Weights of a small mixture-of-experts language model, trained from scratch on English Wikipedia.
Size: width 256, vocabulary 8192.
Experts: 16 experts in each of 15 layers, 2 picks a token.
Below are experts of layer 8 (counted from 0) of a mixture-of-experts language model. Rows are named router (the router's row for the expert), down (a neuron's output weights, with its number) and show model dimensions 0-255. Each number is 128 + 32 x the weight over its row's rms, rounded and kept within 0 to 255.
Before each expert's rows: "raises" lists some tokens whose logits its average output raises strongly, later layers aside. This comes from a sample of Wikipedia text that the model never trained on.

# expert 10
raises: "=", ",", ".", "\n\n", "—"
router [ 84  84 151 181 124 202 185  90 123 105 139 142 110  91 160 140 134  87 172 101  74 129 137 106 154 116 184 151 147 171 116 133 143  96 171 172  85 135 152 119 124 115  72 155 105 127 137  71 112  93 129 141 137 153 146  92 160 181 155 116 174 169 166 139  98 135  96 187 102  77 132 105 182 129 144  97 105 119  88 133 155 123 121 114  93 136 135  92  59 121 163 123 167  70 175 118 113 114  93 135 162 168 152 152 125 127 112 159 138 150 175 175 120 172 121 202 133  52  95  77 120 159 121 103 101  98 154 174 186 133 175 110 139  93 163 166  75 100 117 137 130  98  89 128 140  92  87 203  57 105 142 162 102 183 132 106 188 128 119 105 180 116 168  79  68 108 156 150 204  92 114 168  88  73 108 125 110 132 147 121 151 128 120  95 137 149 153 140 149 112 188 133 126 150 106  85 110 141 166 116 136 174 161  69 108 131  76  93  93 129 118  89 142 106 123 164 140 130  81  75  66 160 151  98 143 113 154  88 130 122 130  88 168 121 137 149  89  81  81  94  97 140 118 117  80 129 143 110 137 127 159 115 153 125 133 182]
down1 [169 117 155 128 143 158 101 131 140 136 151  97 141  97 116  76 103 119  64 144 136 130 135  75 154 105  90 100 135 153 186  89  72 101 121  95  71  80 130  44 107 135 108 192 158 153 124 111 138 141 112 199 144  97 144  79 153 105 147 167 134 144  99 116 125  67 126  86 102 157  93 162  97 103 162 136 148  94 140  95  86 124 150 128 182 155 146 141 132 169 133 121 101 100 122  84  84  88 133 142 144 176  58 117 119  97 200 158 173  86  73  84 159 137 143 135 133 131 146 113 154 176 164 117 172 137 116 160  93 105 172  81 104  80 119 137 172  64  84  77  53 127 123 141 163 126 137 233 128 152 130 176 106 117 186 122 161  52 135  91 155 164 117  79 109  98 140 161 142  91 103  67 124 187 132 109 142 132 203 101 127  98 110 119  80 116  89 168 107 115 107 116 145 173  96 109 146 172 175 168 122 165 108 138 169 126 131 160 153 129  87 113 112 175 159 142  83 113 140 144 118 122 108 134  90  67 113  97  95 126 154 104 118 131 157 121 139 119 141 103 143 133 108 145  48 134 126 137 144  98 126 171 165 103 163  90]
down2 [146 127 153 195 115  76 143 142  93  73 144 149 148 111 138 119  80 155 124 166 108 174 164 103 107 104 126 107 136 128 126 132 120 196  94 116 125 121  96 105 178 167  80 139 125 126 157 134  92  98 110 117 103  72 151  85 113  61 135 129 144 116 172 147 113 140 192 170 145 122  83 152 165  98 122 146 137  78 172 145 137 153  82 150 115  48 131 123  87 116 143 114 119 135 118 115 125 110  88  57 144 184 202  92  91 129  94 146 141 178 160 111 157 111 108 155 147 174 185  59 118 158 100 130  49 145 125 171 122 145 178 143 118 159 126 134  61 152 113 127 130  95 184 122  98  72 168 125  56 105 132 117 152 147  46 132 150  90 156 131  99 103  95  89  92 170 108  66 163  83  76 153 165  84 128 126 111  84 132  78  85 160  90 130 120 117 108 130 122 116 132 134 172  94 102 138 141  96 166 143 154 127 174 110  77 160 140 101 159  58  96 122 170 129  94 160 101 124 118 110  90 107 123 154  89 138 138 142 166 159 133 103  90  48  98  76 187 110 163  65 144 114 106  82 112 146 149 143 145 165 132 122 166 106 155 111]
down3 [163 150 138 131  91 105 165 145 129 160 114 136 151 117 118 128  66 112 109 165 161 124 131 106  90 115  52 171 145 127  66 147  80  91 150 174 117 155 104  72 177 167 157 109 127 130 119 126 129  84  89 127  74 213 150 104 181 141  93 103  64  93 101 101 142 125 145 142 111 204  93 117 193 109 146 115 106 151 143 166 135 143 133 159  96 167  98 146 157 154 127 147 112 118 120  54 113 120 145 132 133 157 133  84 153 124 168 120 142 121  84 162 161  83 168 170 124  73 164 149 121 148 140  70 136 104 151 140 147  98 143 110 111 125 130 141 169  78 120 119 148 148  98 132 138 123  91 102 172 109 186 141 165 139 128 130  73 113 219  64 121 143 150 132 174 152  89  41 112 160 141 100 172 119 120 181 136 139 174  95  60 161 130 102 125 160 105 142 116  59 144  72 127 103  96 143 210 129 165  95 138  81 139 123 140  99  94 170  83 107 114  86 117 118 113  99 102 109  95  91 136  97 157  57 171 104 199 117 171 137 107 100 125 121 110  81 136 132 114 131 162 113 146 114  88 179 133 140 187 139  91 161 145  68 145 141]
down4 [121 152 153 169 101 130 155 129 125 117 191 136 160  97 137 167 150 158 130 190 133 164 149 121 112 212  87  83 162 133 158 129 141 122 116 117 145 129 127 105 140 127  69  94 133  71  72 138 106  80 150 106 161  52 137 129 185 140 124 121 121 139 151 166  98 122 142 134  97 114 111 103 138 139 146 109  83  83 135 116 111 172 169 170 118 108  99 115 162  58 129 139 170  72  90  78 109 163 109 176 149 184 107 144  67 130 134 143 206 122 185 136 135 205 147 167 112  95 165 146 169 152 162 126 120 162 135 140 138 130  99 102 188  54 139 107 175  99 135 129 121 147  76 113 137 162 102 123 109 147 152 117 122  89 186 174  94 114  70 171 170 113  90 105 179 170  92 138 102 185 181 143  99  95 102 181 165 120 112 121 140 117 173  95 146 162 153 110 101 142 135 108  90  95 160 154 148 117  95  93 205 144  80 110 135 118  90 117  88 118 111  75 139 115 119 160 109 133 104 190 127 107  80  69 111 110 131 209 181 103 129 156 105  80 115 159 178 120  90 127  73 137 144 168 119  96 138 164 152 105 110 125 174 144 163 110]
down5 [ 57 159 179 152 138 201 164 164 111 115 133 130 156 164  50 117 113 106 106 117  89 131 160 141  69 146 133  97  63  90 101  70 181 156 134 135 154  96  61 107 184 120  75 175 109 110 196 133  99 140 147 164 108 134  48 127 105 177 132 134 142  94 107 126  86 161 124 134 133 117  72  89 169 115 141  87 187 141 154 113  77 128 142 106  84 175 125 122 131 138 158 142 111  87 137 100 145  82 136 145 148 181 129 108  96 185  84 164 122 131  93 102 123 119 123 152  98 167 130 147 115 123 186 142  63 123 120  95 119  97 153  81 139 175 177 137  88 151  73 120 118 116 120 163 120 155 124 103 171 148 116 121  99 111 128 159 140 101 182  67 129  96 107 166 170 122 135 116 147 127 153 176 187  51 172 149 146 133 125 164 164  93 151 131 188 115 129 155 144  83 103 124 122 131 234 149 111 119 122 111 141 208 150 116 167 108 167 171 131 180 126 121 140 152 127 103 157 136 171  70 163 116 133 130 143 184 168 190 141 129 135 110 142 127 149 127 129  93 149 177 175 134 147 131  86  80 133 134 156 113 119 134 136  84 111  91]
down6 [144  78  87  98 125 145 135 115 129 171 131 162 114 141 135  98 110 183 109  83  94  67 109 112 177 155 142 159 131 141 138 130 128 143 122 147 158 127 114 113 195 154  78 165 108 154 159 157 153 124  91 131 120 111 104 139  77 142 147 108 115 122 174 150 112 118 109 117 124 175  97 135 142 156 129 158 126 140  97 158  92 146 168 131 123  84 119 139 168  70 165 188 114 115 155 105 185 124 175 112 135 118 145 126  95 193 111 160 162 161 159 143 178 122 118 129 104 111 130  82 155 127 145 114 149  30 180  67 163 125 185 182 158 102 158 116  95 144 148  59 149  72  71 144 108  68  93 139 102 131 157  79 169  74 103 173  97 143 153 142 160 181 141 140 140  90 138 132  53  76 131  89 127  80  61  87 189 127 124 131  68  68 141 118 135 170 204 203  96 125 121 136 179 131 181 128 160 107 129 116 169  98  69 137 128  74 107 154 132 181 111  97 131 146 172 107 136 168 133 147  94 146 169 187 146 137 137 147 130 111 177  84 148 119 146 103 113  68 136  79 150 112 125 177 131 145 155 147 125  83 126 164 160 101 126 163]
down7 [123  97 133 126 129 215 136 103 134 171 160  93 125 131  80  99  98  73 168  95 151  94 149 121 104 115 117 170 143 101 124 128 134  72 141 114  90 145 120 128 135  76 167  62 126  84 172 113 138 126 184 159 130 148 101 161 150 159 111 136 194 149 158 125  81 137 154 153 170 181 134 133 143 114 130 163 141 165 121 153 114  88 178 139 187 130 169 146  83 160 133  85  97 111 132 165 120 177 130 131 165 175 134 124 106 156  97 151 175  90 103 140 189  94 171 100 102 108 105  99 124 150  91 126  45 104 132 109  86 154 170 113 169 150 115 130 107 124  85 122  98 116  57 136 113 117  85 137 107 122 119  95 139 163 138 117 120 131 103 100 151 119 172 182 133 143 163 181 193 148 149 143 144 157 146 155  95  51 131 213 116 124 154 194 112  92  63 104 147  99 128  91 104 104  73  97  71 140 143 117 122 197 121 170 157 165 105 126 172 149 142  81 151 154 143 210  95  85 157 105 100 109 136 115 103 144 117 127 153  88 158 125 133 130 127 163 103 164 207 156 131 152 112  58 167 168 179 134 106 123 135 125 111 174 200 138]
down8 [134 113 184 136 143 199 182 132 145  96 175 110 117  59 192 158 123 133 184 146 142 135 119 126 126 157  78 139 128 107 145  94 158 165 153 109 139 142 160 116 125 124  95 126 162  83 100 117 190 152  87 171 135 103 116 157  74 155 148 119 180  79 151 149 136  90 141 115  87 162 178 114 101 146 166 126 149 200 142  89 143 107 121 177 162 145  88  99 105 142  78 127 107 132 144 114 118 166  97  97 118 131 145  39 121 145  95 123 138 130 122 133  78 142 182 106 162  86 121 106  74 181 106 129 185 142 116 117 177 127 122 164 121 109  94 156 107 137  88 103 170 219 124 115 141  73 156  81 179  94 198 127 138  86 155  84 151  90 164 145 122 137  83 171 142 181 105  65 110 155 144 151 157 159  68 125 155 114 115 114 135 125  86 105 153 122  99 139  80  68 135 168 107  77  78  60 115 124 177 177 155 122  97 122 102 143 113 163 178  94 163 107 184  71 167  76 100 112 150 118  94 115 104  96 123  90 137 107 110 134 116  88 140 103  95  96 167  75 147 105 139 142 172  97 142  67 159 135 130 142  91 104 115 144 126 142]

# expert 8
raises: "  ", " —", "net", " -", "\n\n", " –"
router [ 53 145 118 113 118 146 113 141 143  74 117 113 113 156 153 153 143  80 125 155 105 133 224 106 107 154 147 129 190  94  36 153 147 155 161 146 108 150 142 170 109  91  75 205  74 124 146 131 109 119 105 156 140 132  99 119 204 174 174 121 156 153 146 131 132 149 118 153 140  71  69  97 139 159 173 115 141 105 143 141 102 157 129 107  96  88 122 120 114 159 179  82 121  89 132  80 100 103  43 145 132 150 119 144  69  91 132 155 141 183 130 166 142 128 145 142 125 161 108 142 115 166 108  77 136  99 104 110 130 115 163 120 145 116 115 112 130 130 128 143 114 152  91 151  64  90 122 159 137  89 134 163  69 151 109 148 175 104 146 125 178 130 142 134 107  97 152 157  78 144 143  86 129 137 137  61  89 167 162  66 186 212  80 132  51 136  63 159 140  75 137 177 121 155 134 158 171 169 100 121 125 169 108 157 102  69  68 102  93 118 159 139 111 148 137 160 148 124 129  68 118 110 131 128  69 114 167 163 142  82 155 157 148 108  79 115 111 143 118  73  58 149 109 117 123 134 160 160 140 137 156 107 160 109 134 102]
down0 [135 162  55  92 159 175 154 191 123 102 131 141 136 112 145 164 108 131 124 156 119 165  67 123 172 122 107 150 190 133 155 135 116 101  84 104  97  88 147 108 138 136  74 135 178  98 110  60 143 117  50 147  82 127 159 152  54  76 151 124 173 163  80 107 178 127 142 169 114 119 139 140 185 127  86 143 150 111 149 101 129 183 135 100 133 171 118  92  82 160 143 147 117 110 116 144 101 112 150  77 144 106 145 171 177 124 129 162 119 112 119 144 147 146 168 124  91 105 145 133 100 155 114  99 115 193  98 112 166 102 139 125 119  84 148 154 219 127 127 109 111 143 153 121  93 115 118 116 116  60  83 163 155 109 142 142 145 170 134 152  91 174 180  94 127  92 117 124 131 129 143 117 107 126 123 111  79 210 179 125 152 133 109 134  24 139 147 124 107 128 117  69 150 138  89 149  76 151 154  80  53 102  76 141 148 121 141  85 178 185  97  44 117 152 106 109 133  94 102 203 119  94 141  63 108 144 132 121 116 145 104 159 166 193 148 110 128 170 193 127 128 124 135 163 184 133 119 145 144 126  94 103 155 112 130 106]
down1 [ 82 121 110  80 129  29  95 114 122 136  86 147  82 110 138 112 123 112 169 147 130  62 129 121 136  85  66 112 126 138 117  65 112 220 169 140 119  77 131 144 148 173 163 141 171 155  53 149 104 185 121 124 116 138 141 139  85 175 112 140 120 136 145 142 146 133 126 150 118 174  96 152  86 101 137 164 103 151  75 118 170 152 154 121  90  85  91  34 134 105 178  63 141  92 196 152 146 129  99 110 114 129 153 133 186 153 170 171 131  94 109 172 147 152 138 152 113 134 106 148 121 145 140 133 142 106 171  87 109 156 166 111 155 123 139 119 165 109 120 125 172 111  95 160 153  88 101 126 106 121 130 130 162 183 153 166 116 114 147 158 160  97 114 165  55 171 116 140 124 124 158 171  85 130 116  58 120 159 127 113 119 144 150 136  72  84 128  70 135 119 121 140 165 119 176 134 151 165 137 150 213 137 158 158 137  92 184  93  92 128 119  48  52 172 120 122 181 138 136 176  92 150 116 120 161  98  61 152 129 108 162  93 101  96 161 146 144 136 107 168 153 146 124  94 115 196 122 101 156  96 131 111 138 166 166 116]
down2 [154  74 146  77 160 111 143 184 110 146 121 157 128 125  98 184 134 121 140 143 114  78 166 101 136 109 241  80 107 108 153 114 147 119 104 140 119 144 136 162 178 134 137 169 172  96 112  96 168 190 128 213 147 147 159 146 141 119 206  85 148 138 109 113 164 145  63 153 144  93 139 108 143 151 184  84 156 130 134 167 174 134 168 154  82 144 136 110 155 136  90  89 112 102 123  78 195 132 170  49 115 141  76 158 113  91 101 131 122  69 183 132 102 143 141 128 135 101 132 165 124 121 114 115 132 173 106 130 176 142 135 178 103 169 101 103 152 126 139 158 126 152 140 131 110 134 128 146 167 123 146 138 119 170 172  79  72 158 148 132  87 118  92 115 142 135 112 134 137 151 165 121  59  47 168 146 137 142 175 121 108 111 172 132 129 180  79 131 121 151  94 100  91 145 160 107 168 116 142 135 149 142  96 139 116 103 130 107 125 124  74 116 111 137 118 140 122  83 144 118 148  64 128 120 175 133 166 133 123  97 133 170 148 118 133 150 118 171 100 142  80 160 123  90  94 184  94  97 110 129 158  71   5  93 211 162]
down3 [126 111 126 140 147 158 138 147 210  82 108 143 176 127 131 181 144 121 142 128 144 142 113 144 118  94 147 110 137  73 116 122 139 180 187 188 137 116 135  72  88  97 163 103 116 132 109 147 111 146 157 172 142 113 112 166 105 177 121 183  45  98 204 129 172 136 139 175  83 133 139 121 120 157 104  96 118 125 117 134  92 116  77  80  95 148 134 102 170 153 160 206 133 155 103 142 195  88 100 101 114 122 168 117 120 141 136 130 178 122 123 167 107  85  81 179 109 127  54 154 136  99  74 131 122 134 143  91 161 147 190 107 181 128  85 113 137  85 205  97  71 152 178  83  95 170 109 133 149  98 137 118 147 138 100 147 151  74 123 117 174 112  97 151  91 121 117 154 151 123 178 140 113  82 160 147 109 118 105 144 187 191 116 172 126  98 139 161 123 128 166  89 149 126 108 105  75 104 130 119  89  70 144 138 173 180  89 121 145 125 111  95 147 163 116 119  76 119 159 148 107 217 127 123 112  91 131  78  90 114 177 113 187 113 145 146  88 170  93 131  86 129 178 132  59 103 132 147 118 155 159  80 164 168 129 126]
down4 [202  80  68 109 112 125 215  95 136 151 103 127 106 121 120 171 146 146 117  96 122 115 132 154 125 187  99 145 134 147  93 110 135 151 133 143 124 107  83 138 128 120 124  91 173 169 121 114 113 150 143 123 140 106  27 109  92 126 107 122 130 104  93 132 139 132 134 103 107 164 128 177 177 137 110 131  93 114 105 156 166 170 125 163 132 183 168  97 134 182  99  64 102 134 151  48 162 140 155 127 134 147 132 137 204 143 102 110 109 192 149 109 133 103 102 109 135 121 127 109 141 115  98 130 134 155 125  79  99 160 137 155  99 132 114 144 132  62 106 156 119 102 110  56 171  82 130  70 171 116  93 136 119 164 174  65  82 118  91 118 165  96 117 172 154  47  55 166 146 156 145 100 129  86  60 137 100 111 126 127 128 143  83 117  88 139 144 153 119 101 130 149 158  90 161 118 183 111 147  81 136 116 144 100 107 141 147 169  60  99 118 122 114  79 116 104 131  53 147 152 101 115 107  96 164 122 140 154 127  85 114 199  81 203 108 142  89 216 146 153  86 118  85 122  93 119 136  82 112 124 126 157 159  55 148 106]
down5 [129 172 146 145  92 143 117  60 121 204 111 146  79 133 143 174 134  91  84 208 108  97 170 166 145 159  84 126 116 156 197 136 116 103 156 140 128 202  91  98 149  98 140 169 144 107 126 151 110 134  75  87  87 181  78 104 172 161 120 130  94  89 133 112 177  89 108  74 102  72 127  81 146  94  84  58 119 128 154 119 162 114 153 135 116 117 212 161 125 109 168 111 123 112 138 162 154 106 123 102 165 149 137 172 174 110 167 138 152  74 159 177 138 147  74 143 148 111 178 125 171 127 114 107 125 144 158 141 112 135  79 129 164 149 118 106 112 112 148 177 105 134 139 172 111 107  70  40 130 150  94 126  67 151  95 156 171  95 144 143 140 178 124 136 148 131 114 116 120 145 112 132 158 133 171 104 120 117 166 102 101 120 141 139  85 135 119 151 161 164 168 107 126 153 146  40 126 129 136 161  88 170  92 160 161 165 105 107 144 111 142  91 154 114 186  78 147 112 145 215 130  77 134  99 113 151 103 186 100 120 154 102  96 135 105 119 103  75 110 145 123 106 142 157 100 136  59  83 113 138 162 136 199 170  97 128]
down6 [129 122  94 169 131 147 119 165 151 151 148 171 155  95 143 100 199 104 100  96 150 139 131 124 141 121 157 102 150 120  88 140  94  85 185  87 141 136 174  75 146 140  97 158 115 127 188  85 133  88 134 146 139 100 116  95 112 119  96  86 179 158 101 152 154 151 115 150 111 171 184 205 116  73 171 170 104 162 146 166 121 133 174 133 140 109 105 124 176 167 137  98 117 110 127 134 168 163 128 212 127 158 164 136 140 158 116 161 116 111 108 105 114 149 140 130 137 167 172  72 164 115 183  99 104 126 107 170 150 214 133 180  99 138 108 119 104 143 184  61  77 151  89 142 122 164 124 144  86 156 167 199 133 176 143 139 130 107  45 128 124 155  52 146 111  98 108 118  96 143 111 154 101 162 160 117 140  97 101 137  93 114 117 131 118 104 118  97 133 117 170 132 116 142 131 118 161  91 140 119 138  77  56  79  88 143 172 125 148 140 124 139 156 161  70 136 158 181 127 148 148  89 143 132 143 112 104 130 117  89 109  33 129 152 139 146 144 162 201 105 162 168  89 150 175 128 121 165 200 101 206 161  82 126  80 151]
down7 [116 142 125  90 147 105  94 184 111 116 183 176 144 158  45 123  52 116 141 209 123  99 100 156  87 164 173 103  96 128 107 111  43 131 132 150 169 102 135 154  93 110 148 204 164 157 178  86 123 103 148  82 108 176 138 119 140 139 165 144 119 132 140 103 116 124 110  65 123 154  91 142 121  83 139  97 117 139 160 156 198 106 120  78  96 188 118 141 187 164 129 155 200  56 175 102  99 148 166 150 129 153 126 134 126 106 100 149 135  92 122 105  75 134 146 101 145 143  99 140 134 140 114  90 143  80 114 140  89 148 132 175 156  69  92 142 141 162 170 118 139 207  94 101 117 118 117 130 131 132 120 111 116 119 191 118 139 157 132 102  97 137 137 151  82 149 159  77 124 132 119 149 201 182 165 109 153 136 193 127 122 149 120 125  53 135 167 134 131 116 105 142 178 134  97 103 136 160 131 183 140 127 144 145 101  87 109  63 129 152  98 124 150  72 179 151  99 128 102 153  95 128  79 130 175 124 146 185  92  67  76 114 106 111 119 150 112 139 125 151 118 176 117 134 166 199 180 158 156 134 132 131  94 182 100 135]

# expert 11
raises: "=", "\n\n", " In", " they", " it"
router [ 61 112  86 191 137 175 145  86  71 108 127 162  51 149 152 175 170 120 241 132 111 184 184 158  74 164 168 159 167 158  78 167 175 180 150 185 154 113 109  91 174 111  97  81 119  71 116  64  59 143  77 113 105 123 105 104 130 160 192  86 118 121 144 157 152 104 103 110 101  79  76  97  88 146 145 110  76  50 119 165  63  95 108 135 114 114  96 179 101  82 132  89 177  88 101  94 141 109 157 124 105 175 153 125 152 172 156 136  82 119 107  82 164 109 115 146 127 137  94  67 147 158  82 114 111 108 149 102 134 113 118 112  85 142 131 154 130  75 131 122 162 124  91 172 141 139 126 120  89 111 165 142 104 129  85  99 115  99 161 120 190  84 176 118  68 142 105 139 146 149 157  96 119  94 128  89 146 101 136 144 158 117 137 146  95 154  98 142 155 102 178 162  88 164 128  77 165 119 126 117 139 157 148 101 150 137 117  71  96 160 147  81 174 117 104 113 145 111 102 144 101 104 132 170  89 122 137 122 127 152 101 145 145  94 121 135  75 105 134 110 126 160  97 140 173 107 143 144 132 118 140 144 127 113  95 135]
down1 [ 88 161 100 121 110 132 115 107 161 132 124  97 104  80  46 132  68  88  39  97 103 170 213 133 166 140 171 125 138 172 166  68  50 148 141 151 102  77 118 114 100 124 140 144 122 166 110 172 183 110 166 144  85 129 137 162 138 117 124  72 112  85 143 102 173 155  86 126 125 109 115 122 177 152 161 157 148  84 131 121 137 130 114 131 203  79  87 135 106 158 137 118 198 181 181 134 196 116 157 125 168 143  87 136 153 107 159 102 101  90 111 160 130  86  84 166 113  85 125 155 104 140 121 127 139 179 111 129 151 125 152 137 141  98 122  72 144 109 126 154 122 148 122 157 125 117 158 159 129 101  78  71  52 133 207 136 128  94 128 119 151 140  56 110 143 114 163 219 106 192 152 115  92 117  92 138 130  86 153 162  89  99 104 107 161 106  85 108 193 123 137  98 142 176 108 129 157  82 144 116 169  84 141 108 118 107 172 155 112 130 130 129 121  78 129  91 115  93 128 132 150 119 165 163 132 118 114  76 185 130 152 175 150 143 112 147 134 127 116 115 119  89 127  97 138  55 118  83 126 172 122 129 129 165  91  84]
down2 [136 167 117 166 100 196 145 144 105 177 121 144 100 128 168 124 121 107 120 161 151 122 129 106  92 170 140 144  86 134  78 220 141  62 160 138 128 153 137 108 158  94 139 154 169  87 168 178  61 110 126  83  93 127 142 103 133 149 196 123  69 135 106 117 148 143 132 159  93 162 151  22 111  89 139 109 161 159 176 140 100 144 148 182 106  85 127 162 122 125 165 183 130 160  75 118 125 118 118 107 138  88 156 112 170 181 159 153 130 164 141  38 123 158 184  92 143 120 149 108  81 131 149 117 131 109 140 144  95 127  93 161  87  62 169 123 160  51 155 103 166 181 118 147 158 149  95 112 165 120 103  94 198 153 150 138 133 105 114  64 166 142 104 155 124 144 152 103 138  98 107 133 161 130  95 110 153 190 155 159  74 129 159 124 184  86 143  83 162 141  87  67 135 153 125 135 131 100 117  84 151 122 149  90 129 115 186 219 140  84  92 160 167 171 144 122 143 154 150 142 111 132 136 120 111  71 176 100 152 135 174  87  99 137 132 109 111  71 112 117 138 103 114 116  78 103 138  88 131 125 135 145 131 154 151 135]
down3 [112  82 116 117  75  76 147 164  89 113 133 171 127 133 153  96  97 135 138  91 127 191 155 126 169 101 103 122 149 143  83 119 126 140 133  98 114 115 208 158 158 144 133  98 147 151 100 100 121 116 115 134 133  97 147 111 173 145 140 126 108  86 174  91 119 102 159 144 116 109 132 119 160 133 139 106 125  87 127 136 111 109 137 122 153 116  98 152 115 124 128 127 101 109 133 167 150 129 136 165 169 223 183 160 153 127 211 157 119 187 144 125  83  90 147 158 120 167 180  92 168  96  97  90 141 115 115  77 120 134 162 176 122 200 117 133 162 101 138  57 106 182 196 127 124 183  63 143  96 102 169 118 148 112 129 111  74 151 168 138 189 141 109 142 132 113 104  86 103  76 115  72  79 135  72 133 121 171  32 139  98 171 154 144  98 159 156 138 153 105  73 108 158 164 177 108 100 146  75 148 132 136 134 157 166 177  76 157 100 167 109 185 147 202 126 120  87 129 149 104 106 124 140 159 132 110  78 125  95  87  93 119 161 144 200 132 103 147 136 156 103 188 178  93 126 113 101 193 110 125 189  86 144 110 131 105]
down4 [136 162 130 145 139 167 137 161 168 134 179 161 108 131 124 141 168 175 117 127 176 124 136 108 165 177 168 100 104 108 180 132 132  93 144 119 158 127 148 178 168 126 167 151 147 156  70 144 114  64 145 182 200 139 132 106 162 124 190 181 121 115 144 128 163 131 107 163 125 131 167 165 145 159 139 134 111 119 165 134 159  30 133 139  94 141 145 106 123 118 102  77 117  87 100 123  78  48 112 164 126 139 124  95 118  98  97  80  75  80  86 111 148  95 137 141  94 135 112 103 152  73 161 167 102 172 101 116 126 165 116 138 156  42  93  94  87 174 125 193 126 188  97 115  80 109 101 176 162  69 193  76 122 134 154  98 138 140 121 124 169 119 116 112 196 137 166  92 120 123  78 158  88 137  92 139 119 125 114 136 167 138 146 167 114 135 169 122 111 120 118 148 135 150 100 125 157 147 121 148  69 140 153 102 159 124 110 182 173 117  95 124 104 182 134 153 172  81  87 123 139  70 180 130 137 181 136 113 197  80 174 144  59 139 118 116 167  82  88 117 110 133 109  93 117  85 200 100 141  80 105 146 130 136 102 132]
down5 [188  93 167 112 194 111 114 122  86 150 127 144 125 113 134 141 117 182 130 120  84 130 156 115 119 174 156 107 171 163 187 134 140 183 103 138 147 137 109 113  86 132 125 114 129 133 121 139 139 150 122  84 156  95 156 120  94 135  99 156 122 142 155 121 133 145  92 159 107  85  86 126 110  70 123 140 123 163 112  96 140  60 197 139 249 111 118  93 128 149  96 147  91 117 127 120 148 105 120 126 108 103 143 139 120 123  87 134  96 141 163 125 119 157 162 145  85 111 211  71  98 101 141  97  76 141 118  99 125 101  99 101 168 150 112 115 163 153 118  76 123 123 108  74 108 127  94 137 104 123 150  54 155  87 186 173 145 135 119  98 113 165 133 147 100 147  68 155 112  98 175 120 128 122  82 168 140 170 113 115 168 132  86 170 141 142 136 209 151 171 145 141 183 128 102 148 124 153 177  90 136 116 173 150 118  80 154 120 112  88 108 138 124 122 104  78 128 111  86 105  93  58 146 120 184 167 191  99 118 178 104 161 123 133 175 159  37 133 138 140  72 152 134 177  84  70  76 132 132 192 147  95 150  51 151 168]
down6 [121 165 179 119 157  83 112 140 108  87 110  95 126  94 184 138 101 113 125 139 168 170 103 149 136 104  97 162  95 108 209  83 140 186  97  99 108 114 110 161 114  74 112 136  54 103  93 173 138 205 167 118  82 142 101  88 130 145 131 134 157  42  77 171 160 139  95 190 114 121 126 153 139 129 130 105 176 136  86 126 107 148 174 152 107 129 110 113 167 142 111 141 132 114  98 136 139 103 159 146 181 100 171 131 134 139 133 165 145 120 164  98 127 137 113 128 137 142 142 157 200 112 106 110  99 110 138 125 114 143 127 160  63 142 137  78 130  99 122 134 188 157 145 223 136 116  66 165 144 185 138 111 143 157  96 123 128  64 160 139 122 105 109 113 145 175 113 111 119 140 119 138 152 190 134  74  75  83 171 143 174 156 148  99 136 157 170 186 177 140 119 181 100 132  92 112 137 153 129 111 147 128  68 170 119 120  92 168  94 154 180 104  96 122  65 107 129 179 148 188 110 117  77 134 183 103 173  98 112  99 152 117  98 119  99 157 175 177 179  73  66 108 151 155  91 104  99 136 145 154 146  92 134  94  85 154]
down7 [115 138  84 136 117 133 138 118 120 176 122 127  78  71 179 163 121 153 127 132 146 128  91 164  75 106  85 141 133  96  91  74  56  77 172 119 132 193 147 152 155  89 143 161 180 115  63 183 123 178  96 170  93 127 132  81 104 169 131 153 116  78 174 174 159 149 112 102 124 135 161 154 144 170 120 107 149 106 133 121 122 158 110 113 141  96 127  92 102 189 151  81 139 173 128 152  89 154  92 163 141 110 136 136 116 157 128 109 114  83 150 132 154  97 111 175 138  92 157 177 135 143 103  91 141 104 171 125 120 134  77 154 122 147 120  37 108 212  80 136 120 141 143 151 103 106 100  66 146 161 126 156 103 115  68 104 163 177 141  39 187 138  71 124 151 123  96  91 103 136 165 153 208  98 112 138 135 158 144 127 126  88 139 124 157 152  59 167 106 204  84 104  91 145 164 140 155  96 153 142 114 141 110 107  54 146 146 117 167  83 137 105 115 156 109 151  91 119 148 118 108 136 122 114 156 136 173 121 133 140 129 113 141 120 101 107 125 240 137 120 110 100 139 176 117 149 104 161 145  92 161  61  87 138 139 147]
down8 [142 102  59 114 123  98  91  87 126 124  74 107 128 127 154 119 130  84 144 116 110 136 110 127  86 170 160 147 147 124 132  72 163 133 109 121 151  89 112 109  61 110 170 100 140  85 113 140  96 161 128 129  78  97  88  93 104 136 118  92 163  80 116 131 146 171 153 158 137 121 121 134 155 128 130 161 129 129 120 144 160  90 112 180 143 112 117  91  77 107 191  88 141 104 131 170 111  82 185 114 169 140 124 163  66 150 166  89 129 158 101 189  71 105  86 128 178 112  73 155 110 175  59  92 128 107 131 165 189 111  94 153 172 196 133 124  51 112 148 185 129 142 117 132 179 182 121 121 147 161  83 133 111  90 180 128 104 128 131 149 134 176 186 113 111  81 120 151 104 156 109 193 169  56 136 153 152 117 128 109 138 149  95 149 105 104 179 199  96 105 123 158 146 126  92  99 111 143 107 143 136 127 169  53 121 138 132  88 139  97 143 135 133 132 116 105 124 120 163 138 132  85 183  85 118 144 135 173  85 129  73 161 169 123  77 152 148  95 146 178 140 164 204 173 117 102 206 145  73 109 166 149  83 165 113 146]